Below are experts of layer 5 (counted from 0) of a mixture-of-experts language model. Rows are named gate (a neuron's input weights, with its number), up (a neuron's input weights, with its number), down (a neuron's output weights, with its number) and show model dimensions 0-127. Each number is 500 + 40 x the weight over its row's rms, rounded and kept within 0 to 999. Numbers have three digits each.
Before each expert's rows: a language model's description of what the expert responds to. This comes from a sample of Wikipedia text that the model never trained on.

# expert 21
It responds to: Mid-word pieces, especially ed after a stem as in Spe-ed, C-ed-ric, F-ed, plus com, org, emp, New.
gate0:448453548476532402473470518552491450535519504483511543506490544455489452451486548483609517543521492504556498524457483582439514496494500479503484535492542470622486548464547512445417505518512575480467434487466505454475477526449455548501518532505540413479493453477502508501482459478551593494490478527518498523531440602522513478510485519497519497444453486501477509387540532528480528537530
up0:435514509497535406491504550539495447538534487456505555459489522461471499489461534489561472573498495506568486494442463418443493498547541464491583495488535454574567542523564522435462531484512591478451483475541460514509551526508491506534509492564517515536485519448515541478489471533539526478514403478472506506518522498532583449535456552473534503452469588491529476431459568523501538578475
down0:513453472516518532470586500495587510550552507448499550479534485557604486532465499531490514467420514494502477535416484514499552479517457489522523510496524503491432514576596467588529492466482461468484510461532458578529477516434490491543533429531567540485552522492481518440476447525425498503513483516497528417474469486515503521495544487533512551457458511453508483484456535557493458379474

# expert 53
It responds to: Pieces of words in biological classification text, such as Ph-yl-um, spec-ies, Caenogastrop-od-a, in species lists and taxoboxes.
gate0:520498482456450459390471438543404450596484498523490538514478507527488535507483507497524513461570537423518497553532489544488521529467456491566491583521503519520486511420411466427476509532512487465540486504463487508495478449479541544500495470488506407393510486415513517541501509460486515485512505535529547495556533529421477493485476557424430495521483515528550513527554478478427478518468
up0:492487571518487452510551466490559468506423449517474580427567543521487516559479473623551486522500426567524496569488525412458544530531530489493452538486521447536463527463497470465490443480522477480509520499564512475498508486552507550470514395477479529487454488478571484484493459455416539549509474554560542482481495458461539520507520572461536479514514503551563488492561470501476549515508
down0:576520512474510450439425492432467535467396500442543571513504496539484532509487498474498465576527470477517446507523478513534574514472530539543541449454561514505467504458403481504460553521523417410515488516517524525534554527494495506489519473447412533461476407491512554500514545488462523504579461553514548555453458548580514543508507519539485525440553527503471465498539499503510481499520

# expert 42
It responds to: Stems such as iter in Mediterranean, ist in minister, politic, commun, establ, film, record, often in sentence or table context.
gate0:387555494528480501511485525487472538498551487531577424550542518455471526484510510476550543396482542513493545447557518530482507587504488488523484492499530427443410500525489484493468480502434472454531507484495470493444504469497487496485452479543419531574533555526503450485515518500511488517506468436453523482528505462445441462564528541496596497603501483465471436455481530511459460533429
up0:545457554475479402433486524548486519503493494536585404468517511501537459429453510466462523454428488493526573492496509425521481467432490441530483473464438558580475483483497490455433583548490476503494519442558454454491507465527522504433504465504464522499477526467480449564493484451562441456543484538364479452483490476506531480548470532526504521520517513504523466471513462487497486508545
down0:410476459521517458571471569458460475420525537523550455496491514537527532522440486563489475512491482558524508517476518471518539485477434467520446497557421495530595498532430545465432524463493477469425449473536516459528560561510517567488488487457496484491585485484521454545579467481531560511468486473494511435513441498467464445559440464516512516563541490459482537503529471443486444463538

# expert 17
It responds to: Closing parentheses after birth dates or glosses, and word-ending pieces inside non-English names, such as Norrköp-ing, Švýcarsk-a.
gate0:494556528492505511542558525628493501457554448491498529460490560513507400421522476558526498443450512464462521501533560523498519506528508624475530494524498504517498532473495489509460475484502453556526486538496468556514505527430437509467456517521419504468518506491439469522505486505485582605509558498517575500562501497518494543599490531523559456511438453508445528448512516507503497551488
up0:499500517491515474483497518496417489498462518481446489490470433528479508483512548482570488485518468529515552430508603501474534587536423493494498522512452493506532464572547471557489518484479541508443477547527468557481473435514412514468529438525576530492482526556511530521510549447464546553491525462444493471589460473531485552445507430428487561599413559483502456529524519468497515503478
down0:523502588478503503456542508534476543561480504455499505499520571520481472500497539483512474412486511511453467533563515481472535496419509495483470532553451463524450393570503504545450500471540551502533489545485506483458443459609451494499575492464508540527568509518497596486516498476513521555463603495489576453546503549522515574514510504518566532520456525437534497484454512486559554456495

# expert 58
It responds to: Inner pieces of proper names, mostly British places and clubs, such as Col-d-field, Col-er-aine, Col-ch-ester, W-els-h, Ger-many.
gate0:506470488525497497536496457544446523488435459560490476470634451441434517502487531529527533440535456507486538526475448499509450546517508529490492589564532554523492517498494485439467472505522511550497530490490518591496553582482483531433496418541492524506531561492498519454608537502415538533554518520515498502488506526522470503440583532450549431494480483576540523464465521462479501533477
up0:457438468520505497555520500536494527461458497548544442451652448504559467538505583480514525474516463472524563447544486537488435491517533533456509516594574468499483574541471461457493500471528497504500526500475426624472489549546467468456553471497527494596457479459470502509495525533488509549553496472514443546533521511517482520516517488487509423472511443521521544468527487515490453467466
down0:487512446535497488551532470484499548585486538501453491540479570457535496491527432444479444498472425446492495493474446436548541489522480523523528427572497469482472565486528566473472498466584518553550419475414471448450473441520533431540507440502484535518484498567556566483470503457443493482495504498495466525447510536540491529475528477532478488520472578456531422493536510564439531460466

# expert 44
It responds to: Plural endings on nouns, usually followed by of, in or and, such as houses, workers, meters.
gate0:495505466451492451426477518470504499447489502483504418501465574447508534494487544481491556457502449472463608510401525443497452605448513508535509525540501474489439480504586497428513474497479468484524482471464570581475501494444486505565509515489466542505481469502502500552579563487495554456486505512430511510495544501504511504496476497555527434562511535457564577461462495523550463560444
up0:490525367550514512439485521467493480482500515435516478535532526522527472523458493511479584473565373467452509533468483556467488497525514476516516408461524492469540468494525553533527529541482594534502438505508468502476544511547488467440431471586507435550497500428457501513481501484526499519437484514447493547497401454524504464482554521431461501514498515469489536505485526534423460452475
down0:450453393455575473506555480462512476466477449581503516525457528539523527499503558513501559529472542509533546453459512583502501541522458534497483511482542555472505535498505449446561510451474439532449569519487582577484473544505505504489509457491499530603502456486492505518499476500482458474484489446466530512448527571517454429459532467544543482518483473460595592516445525501508494580506

# expert 51
It responds to: Pieces inside names and words after a capital or prefix, like Pr-ad-esh, pre-sident, New Yor-k, En-ter-taining.
gate0:475464488541427510472427466472495483528481570465471488468465476526479486534488397585503525508553521504542513506558498472501414455479532524514475522510483493445597538437541459513505507513512501494577424442512489547405522498488454524566504502589455516480538524415552448499483451525484493546485483492557583524482508544456489477545469523525505530589522469443534570503533471496471527521462
up0:496524508561535577504550481458545450501550477517405505506505554483468544473455513486528424506518531488495450545479491533509547618486555483542515367468536514422490457436476527500466493461464465574522471442552549478500494463418464471536458505443543532505461531571476479458502466457498448524490503498608492544523465517491536487475456469548531501496556473491435494465486469502503469509498
down0:530456469497558496520491550475524483515513509500529462532538483474589436489473503545434488535476549601498453513455522487545541443563533485437484517453540486442464453458464512463486577578440491469531407504593501462454511537510473471478467444480495540522566536531457564520558523488560409526521541477535455483572552499500480515549467471459519534487517437504483464545457493513546503549525

# expert 63
It responds to: Inner pieces of ordinary words after an initial b or p, as in b-od-y, b-ath-rooms, Carp-ath-ians, micro-ph-one.
gate0:509476497469495433514520528551537446576476453483572537524463476521429559526487527580523515503502521487514492503517498518469483444442492497587535556461441515503503488464526475459427572522537478478516556441504461478517476478439519497435499623569418505452537542428519480465511546489517445500525558480502487571460478497471452554503529548535499540450452473481455407489464531509525440523502
up0:545550503455491546467523528484493522479471552488465489444540490534516438461457488524468491556520545476414445438466429491470471523514520469481468446512482572508481529474467449493538521522470500478426483550564500525425570532508484592520510449483583550459534506421472504500492486505505578563519460555549547423489461524555519501484408456473474525484465491525550537526480543544449540488584
down0:502498513473529444497559541448460462449460526516470460563532521430486473544516507544455524558472548446484520543545421522477418525494597418496487489476464482420478448542474505438473561497503446488431544477476544519474440554502390453524528528515493526462454510474461540507511500488501551557430538498500536488549475499437506526427521455502487417502485437524549513533484518503507447542481

# expert 46
It responds to: Word-final -s, -es, -ies, -ers endings on plurals and third-person verbs, as in mean-s, seem-s, var-ies, season-s.
gate0:507480501513501435458533438531500518650594455508552469553503562501486524499471503505487508504566498508548463516476470552459521488459476520538459489496554526466557521506385537512460516482526470496556487504424472535566473528432453524502482503470466472461533516441475455424498517566483519474484508525462468526536539458509458494430457439562515450536471487554547506544466471447510538543570
up0:455499488460494529535510489452505503468533446474433478446476525610519418479458502543503522546510499494496512485524457582542499482450528511463508526528576513542522529532546576480500502497559492494482413488465482619511453527540523478577504497440533447552493476417545453539498542465498511516466593539489492436495446558427506500472515542529467408448510524519492509464505449500524517443470
down0:473541453463536564432444492553483565450526587531504518548506497539593427460457453474476520552543520561522546502488485487532516477474495528519464574575527477498495523457553519526532520509486542494459489496446453396551533531548473476536442549491471427493487494422557588458451503520481536482471470437517549539556514547477485527512493541456545471482504459522453512517491479518513481530410

# expert 34
It responds to: Table cell separators and middle pieces of words such as br-ut-al, Univers-ity, princ-ip-al, Tele-gr-am, Const-ant-inople.
gate0:453520568485431549508486491428490524559486489542441487543438532476518489402458516505534451456479512488575523500485424478492469443516505485489418526503528539608476530469539508471518496508515488528533486467452445514477482544544444536521499414525451468473505486511489552484550503509539564572499504565579549545522503532482453550595486483496488523440432543536578517474457503462439521502496
up0:496498522540492511513529504456537522532554449508457481492421514465543450431491498452522487481505512499553510489449448421505497491490484503475482518549593546539581507569513523454529481449462398561507495505504543481467488515561457569519503501468517463515455466512426504472549502503462565540465511528630589537469453512553420558531423430556492533492463489514544503489516479469493497534495
down0:468536555495454502465468486393473485480498526533418529506534531467540457432532508509523512604530523497528539504561527588471512538487521497516516501510494563533416462522488477469452422408471539480570452523500536534510473474493501475446489540430499553468480462436509465518488475491467416470587479454503490492491508513480557505446472478450458486495483468615545473474496552446447489468504

# expert 61
It responds to: Final endings of nouns and names, such as came-o, civ-il, muse-um, proc-ess, often before of, in or and.
gate0:580486477484526484495437502547448440453486494535535547413530468499535507542501547494485488484518424502478464460475622584511490506508605499467441514507558489554461548535494490534496577467445440523408491488459527520498457481481468513481477435544464558506538523389541493438543512499497434535500406498508496526483510466436512516581508514485484497536487472462527494477494450475515513503505
up0:514504492496519444508532536503445444464428565466554599499525505494534473507506508427374499491530414436404484467526435423517519566451628491533508500496529506519518526476450532473489494535492488421476547521482517481541558474495521471508508488514515523502527505499448505496499472509512469565523395441505464508488518485475476539529488501503534511504525474442525461467420462552449531516558
down0:509496592474507482466514589504537466500476507512435500454491559488525506544491501601552518457503480451479474471570504452451491509508482489527521496472487452579457443490443493457393395512561469483507494535569498461470511518395568486546454524524542482488461460500541532512457500455516459522495504585462486551534489528443488514489500490517437508459565503544464538408553489511512536504537

# expert 18
It responds to: Middle and final pieces of longer words such as fea-ther, des-ig-ned, signific-ant, absolut-ely, w-ind-ows.
gate0:464453514512504528498552443542473483489508579499499432507384528415464465488468500531512445497525512501500524549447536531430501508535484542484435495461553453502498473511497512450501499534418475452531480405439485478478427526515536527496511524502529509507553536542531477522538431492531483451561483483525499515521492443579497548485410377519571494511489522536494491584508517485450547547451
up0:440428531506524544532496517528563561491437498441454479498343492512474530491471523511487457505451490505459445477420471468413467472442475476481550563434525544438534483504486563540501534465466553493469521456492510539504493478509479491482518505509466482535554525501512507506573449498512462488472550480519485591491462495506548531494445447437605514471526549515544489509472541432520577490502
down0:504463528476537550547427535487553478546513460545549408464484547474552522501458501516470462472433455499532547471522516537613491429501534606440485434510507510546497475536514488484474449480455511505459514591477505487522535453524506542491506506522558538489549473517487417444505577452483451462512492423534525438610514448510480484471475495545483464474490522509474493479463502523434510563477

# expert 25
It responds to: Endings like -ing, -ed and -an that attach to verb stems, such as ach-ing, attach-ed, re-ach, involv-ed.
gate0:456443537493493577523446487541466452542525482475541460543522536510585492429464452578503545449492503478377529484508454521475456577461506503472508505528536555570466456477534482495563502458519523541436499517463493491449492540514477516567506576539454522517492471473490443481555460417524426445522461572540543477498504454480517464493535547483572547423532514490461482525462505531544523482502
up0:506488483451502496507479521483418491517519531470549519492503527545534533551538530465523502509531520499422498425505526452492540547492504513444465587561494618535503459435527481511444493460452500527485525517519493566495483541526497506510493502506495557584487512547485512449480428502383593502441450467527520443555482481517491554522541455419497535465457551471515507529580545477481546498407
down0:480441495527566523495470479441473498534495551541433478487537515548477476485423608523509489560492437517479483446495419570519548413483556527443592484472539458520513448529533503523474542519513500482439519483435431534541541496474495461518526492505477553539497551564472579542470562511492454529456524509545514464541501529478467508561552521420547521441501571478511507555501479517503548472534

# expert 48
It responds to: Articles and possessives starting a noun phrase, like the, The, a, his, their, especially sentence-initial The in tables and prose.
gate0:545476469483485557495500447529540471491531477473553514464523490440487488460516495498543537504443450491591515475531507422525499457541536473483488538497513499549459520489503503524498508493474386452457425499506403445396530517500552523490472513494482513484503526521605484503508515489527562572557523446510532503532535578414413465531504396542487541442515493474508567505457504527519528534548
up0:546497566515498565577461516473494477492587522474475544437407487455486482477505502474446550510449544463582470499477548500463409495524435508509537475450531485542432544520462489509440523517495481523482552541544531476440454522518523480520516526473509558378469549456493505492511458487441460583512557482550486437482529471484440535523449451447431520541509465505480561511476497495514490564518
down0:519583477507550528429491453532490568507488473536452518515499576427542478480525449482408495526471515460524546575534474543450474471513485472524534426523544540523514465522567425462531560451584538527496421588442464480505461495540458489437498519546483488534550437487533497539462559479469423497537488522508527531493530546515513443521525448534490510500548542533459520471503513524478479591503

# expert 45
It responds to: Articles and possessive words the, a, The, his, their, especially in award titles such as Best Actor in a Supporting Role.
gate0:537496476505466453448523489473419449536576540524488548546522504501514508545444502542470543492547484528492508570445493574530469518529425560506447501550519479505487550458476515485498472602504544556576451452571608520477456441447529556540474456419466488473486502490468518446525501490598560427536534528470459470502470471465524547478539472523453531475496530474493457484473549477482489493479
up0:616517535534496494481516521454492483550505548480565519556512468522533487549505482561407505515567598512450498555433501563484499488504458564522475448502468566535497517448463492518489416497500575519571440477573490479501432436506517560493499449389500526421478490506500449540504535517555528452506519542478460464484500513505491482479544482524487554492539505493470468455454489417514507460495
down0:490595459469540521585489564472511490472540521527494452459477461463494489490484538557481529444519487540448477508481493504496484519529484518510495463503414488519458555471484559540434517518499517492547538561479427577519492464574437479459463508450553526523386459537499492535565495495494492534418480564439482498527490485493526557455548546452515465560467499507430581511465519510390485506504

# expert 54
It responds to: Stems like trans, pre, play, star, appear, high before an ending such as -ferred, -ed, -ing, plus em dashes in tables.
gate1:533497503529475582520568383492560526514385502492513532514531486474521499511467548526525536424515490501446467511513491451445468522477474457498546520425524407473476514463452403450438532473489561499523551475498482529496544481455516548528521471574508515454521533587514596465514503470522465574512548533511561502486505466490461543542418465514551502493481479509461500541521485479433521514507
up1:522490494507473536521483456476479492481538584500489542507496514500488515555447499429474534571536465527486449538498522471502537457445505521608477516462541506450556506473535472455507517523552446427523520488468481472550483496491502508526445488528526455421541467467507536505487545551502466468497467587538445543484523572434433463590466586520556471412522460419466525574501535471532481479564
down1:517509490482435541477499548517532468479449495544446468470452459527433499567503466488519553538560555440545506566470523495556511469456494520475497494389448511494526478506421452491522491470493478485531525375478481516448471447532483551491491494469564412483457477510586434425473475438495484500491485600486545536520572505481527448495550513478479487514508535482474580524525524549516508554477

# expert 40
It responds to: Second pieces of words and compounds like Un-der-standing, we-ek-ly, broad-en-ing, Main-tain-ed, plus whole stems like politic, film, season.
gate1:585501545508465478509500471472480442606457574540517487442534484504526537474555491524522527529464467508439438522529544553503522491609520535548522532466475483539503538526528561458577480529556453534552485448485519511520484534489509449507500507515482443516458560558457533513573479460560541461479517411559504532444520443429495466516520492535535491535488503469535474591507558514443552481458
up1:559510463486465477491502466418489486553442561547576465574591514489595513501532501543487507429525462444459531537513496510455443464470530447508519535506449510484491498515491495437526508538547480505575450493510503543486501554491512465578553505473502473542521459485478452543554452451523481421422502508601487474500534440507519476532502504580473523534508510526472457605519428499500504519449
down1:546545553494561452512513503491466459581538458624417471500516440538532471538524531512461485492496468557520416485510552513477511490491535445482492468559454516490521440517493450451539473587569477435491463478565548512534488518486493447445476490507489526484476508569518492522481438508543567530440542449473532440506549423466499494542470503550526490552578526483474512486504501505510443427557

# expert 27
It responds to: Inner syllables of words and names such as lo-an, Ma-ur-itian, coll-ab-oration, L-ar-ry, plus quantity words and table pipes.
gate1:485476454505502504513500483539487414572455533486478481546511491481535532618484453505486492482540579485465500582540490500488515537559504508476494515570456441498485504471507418531445592550496475600491488493474476496458505549525414458586516519497442444398453532513502497524452496453461432521523486445501472515540553482448509493521556517509508508536474501493499552495513556390500518506468
up1:484510510500520545471493535423519435430499516516533476516517490519409492433553553519588493478479531502555484473498513488510591550467565521496521570487544474529540504500491466444474519464536440453454469471439454457487498478488494557529509515523598570522515491535466466478558470455474487513496496489562530506488430466490521562491577556436556436539502552511445493544385477487507502467556
down1:452511428564550496526541463593474483529497553489537516477472544539494507465489523447486488503550503437523526467566451502456520478533566481500531541402577455482419421518532487524497497539515397539477439477512525480402463494557466514480555546450508517450479427486508479530460533496544546530471491513491476439525500576503558486510547465460488513501486575452506524538504554440493481485450

# expert 41
It responds to: Second piece of a word after a capital or short prefix, as in Qu-enti-n, gu-it-ar, publ-ic-ity, J-ourn-alists.
gate0:445398445444469398507497499482497489482483505507454454516570539433522549543461514484447474493527538450502539446481529505448480507489439503445563535607517492505537543538515512522495500502530472553473537524502505474541467478444552516464512461532430547488488516447576397496511535535476489539571499446436476501511555524496464519468453485535481444523498483504565491510514461518485617547457
up0:464553500539483509437455512448508463490571468506583482500488427549543413434474511456522554583488510534508561479492494495427496547449538499479560520531455467507442548487558559504448534463524507467425501513454446446516577562483493533522475511502463559528517490500469501494545564478532543495514470528451458494500569481588504488486548472519555499484569499498522518403502438493458473565480
down0:482486504546539539541541542465497528501529543450508520489464490456495507504638525533506473480526483541476514544520559427566448537442488523484528472547549557578492528497494527531470470570562495498468550481496495485451527459461471547535516546462482551541503532541491435583459523453472536493483466496485506446517504531527455490503500443544548509535626488551466575406440504525459532510548

# expert 39
It responds to: First piece of a word right after the, their, his, of or a, as in inn-ings, their inn-er, S-chool, high-est.
gate1:515481555517489467441470568472496512411441495463484448523521413443469467471474493515583524469549483490500452480499510426540430572548462528509514496560518528522420516514520449474498570532466537506493496501468489548557468568580479550441517425523498513517516488574504555398472545525425509533521560506547506529523460410521491461522481475471553498506512494521499492556569505545520494500522
up1:493487482553491538571470558462480475484559458475537507538539489541524493417533486514539485522487538459576561470522542501502463525602478491540530549441529432514508521504531500514478551479527480517468613472439508525500494535506457432448479426458529541471504477551496546509556521502498487557501551529576493500488555568429434444589438490451506512464526491532571525458551477534553478490496
down1:520484607541437529480509509524492477471478526486509491545461448453445530461501479451460581502518477438498477536544561457553489507554430461521506564467527483475451518511483587527444484518500459445514538370483466553492560536520469474466471498495445473541510531495548475421515423576503453504461508576473485495490500507550480418539446489511491519504539559522534425489528508488543540490548

# expert 62
It responds to: Early or middle pieces of words and foreign names before a suffix, such as care-ers, pr-is-on, V-et-erans, Coet-zer.
gate0:506445527518462505427437472477489494535442509538577573452543463479511496467500471514411498465494516494467422456509589443475537595448448506535513476541548477484433516521466487523461599502502459437472524485467545523455452504447501503555525551442484516507553559544466445461578486487498526503531557563533521482525413511465481484538484527514515486440508518464562518525471450530471527524449
up0:505455486522466598422519450500486489468472509481561598455500412480524486482479531514518434434544547512480397474534580460545510607501494516500537488544514460457443507463523438573453524543498471523553500544489549495499451515467450528466485547457506468577512499488490471465472552464455563499475417475545491475490417514473486508462509538511508498508467507549532482546532541461555538527482
down0:586563420484531487492469451506539530510525484546522580444511503488516492519546451534435484537516556539476507461531529494395488522432504424482478489498532527368481477476511490527526524592467521500526584455484480511508418512474532491501511521488413502401489465569519455518504520540460469504550487505554516499464532508453417499547503485500451489472502561458558538497522509500550476535493

# expert 43
It responds to: Articles and possessives before a noun, such as the, a, his, their, its, plus third-person verb -s endings like join-s.
gate0:477484486559495529482475468509505572519499556545519511510504537509477586495450496510535512468558534520516439545568462503505548525477416547453548581546472489507481517519541519488462484490508459660467492514432468500492437493485479464442450504498513517487499478504431529472502517492501589448508614485565534529491489514443448529565505398499476490491465500435509503489546526542531507560466
up0:488507538595510515542478506500465437498496523501519463445510511519524472479450564503565510493485573551498489545503438553546587394534532477503523510521541545516503537509498549541471460496507521493475487488523483576492567481454490486567531469552477507527459516518534588466483424463537517620547495505539526474463496462500480512540467440488561403467447484417458520553569551498497494507466
down0:547521452450454479526497512505447468530467513469559493509463542606499457486526552513564447444538512609457467467562487543443505569491533558465496470491539484485459573549520489531513499507511524496506591481540552531460581424472512448476500479488511468421488543474464511427531446475527478505531535455525492539447489462511426518496556462389545547495502490490481526476526447470489482462494

# expert 14
It responds to: Word-final pieces after one or two opening letters of a common noun or verb, such as g-own, g-as, st-one, b-ill, st-ated.
gate0:524520488487489566553507477560489534494498512458626538507447481542452543548526434471483465490471491524521473504510522441534493459395525495531509506482519418509453521494479478496545427518534501456474465465475454448445527499534429449500464476562515573452477518524516569467472526538520534531523514509555543548518487458467569517446551492545454489527523518523379604467455490539485485531467
up0:511476448469489484428553541504492517503460474498510510437509482558466457520492501494386492508486523522506452514545444478489506506440453480528482591446501442494514482459516421444485522499465516545504545427476407544513489548491478514496511578514532513427561539508595490481491495493453496420533470481505490510514529513521494514491534495485427571467541520522549503576487603483538549475616
down0:482527535436578503513484550478495499547535497533479466531465529477507532487544475479528478450497537540549493563497504474432438493454538484502523441599510492485565579558454528603513416510442516466512440513539517424472508464482529519502448440464501478526470412516485499540560544499469521516517462510509479486459474413522494509483449430550435465525430474481427454496489463458547481446454

# expert 49
It responds to: Stems and inner pieces of Latinate words before suffixes like -al and -ed, such as sph-eric-al, enti-ties, politic, organ.
gate1:556475562492515534466529525509505509488536484483495438473516558497503504551482515506575552469449517484585443385507490514582451515542497512544518521597504480528506563481521469561520541501471486491508488602487487545498446545557520554499483486534485557465445519481434396521452450532550556561514510504443457509482470586542521462427497443504476436505453496499498480525458477550481518484514
up1:492556474497499424528549526572495551504493487523451498543553480503526490472474504501483434533492526497412413482512404524514486569526488504446509527376535498544467502487500487450486528504544521523448512471488434445460520500474496523533454514519511462529513472452510450469426504431440468439511536418568506448450477468454496489465454565470414538506449551497438529469536523521515482430470
down1:511481500508570477506520501480501557466500430466580551569470510499445501465499582511427587500453493552544548477506535438469494487521507463476384428467503474489450573470513532438476550575485409492477535483502434520511480490539486482532542481486477492427559569475550498497538467429527473516488602440519512559500438498499474477470522484544516530511485500505475480488578481453476483494512

# expert 28
It responds to: The ar in le-ar-n, closing parentheses after birth dates or ages in biographies, and capital initials starting names in infobox lists (B-ob).
gate0:563505446476480455473519502572505487410511520464480489547446501480516463427504495538493521471536446487432482493537455555540531492521500492420553505452467432543432504533468563574540507522491479518493519475512479508480534539535448451515480585477532501520562510463513491506410542474537514485508547493473508510512418444491533523520495404502544477490451495549397545499478531547383433508511
up0:508548539568558492435570468412505493411521505520494547485517546452505496482485504500458509486500512473438451545526491484509455551510435470520591512507499486462533460461518455493521576472475483514490519514555569483511457542507459491565449471424487489545484517522451491507489535468474417535456490469602491488483495456464502506488419477507526501591476450504514480642451513429486483527512
down0:563441467498446486509501470426475509519499501480511509506428504464520475477533521478364462453503456549567474523418450510512564562499533503498543462457485511513467484434505516529559470485504489554478569564515507468511478583496487521460516498441497466511632521546584486505434493529440515511547432543557495510534558474468437527482471536507502486479491485515521449458476460499447566528521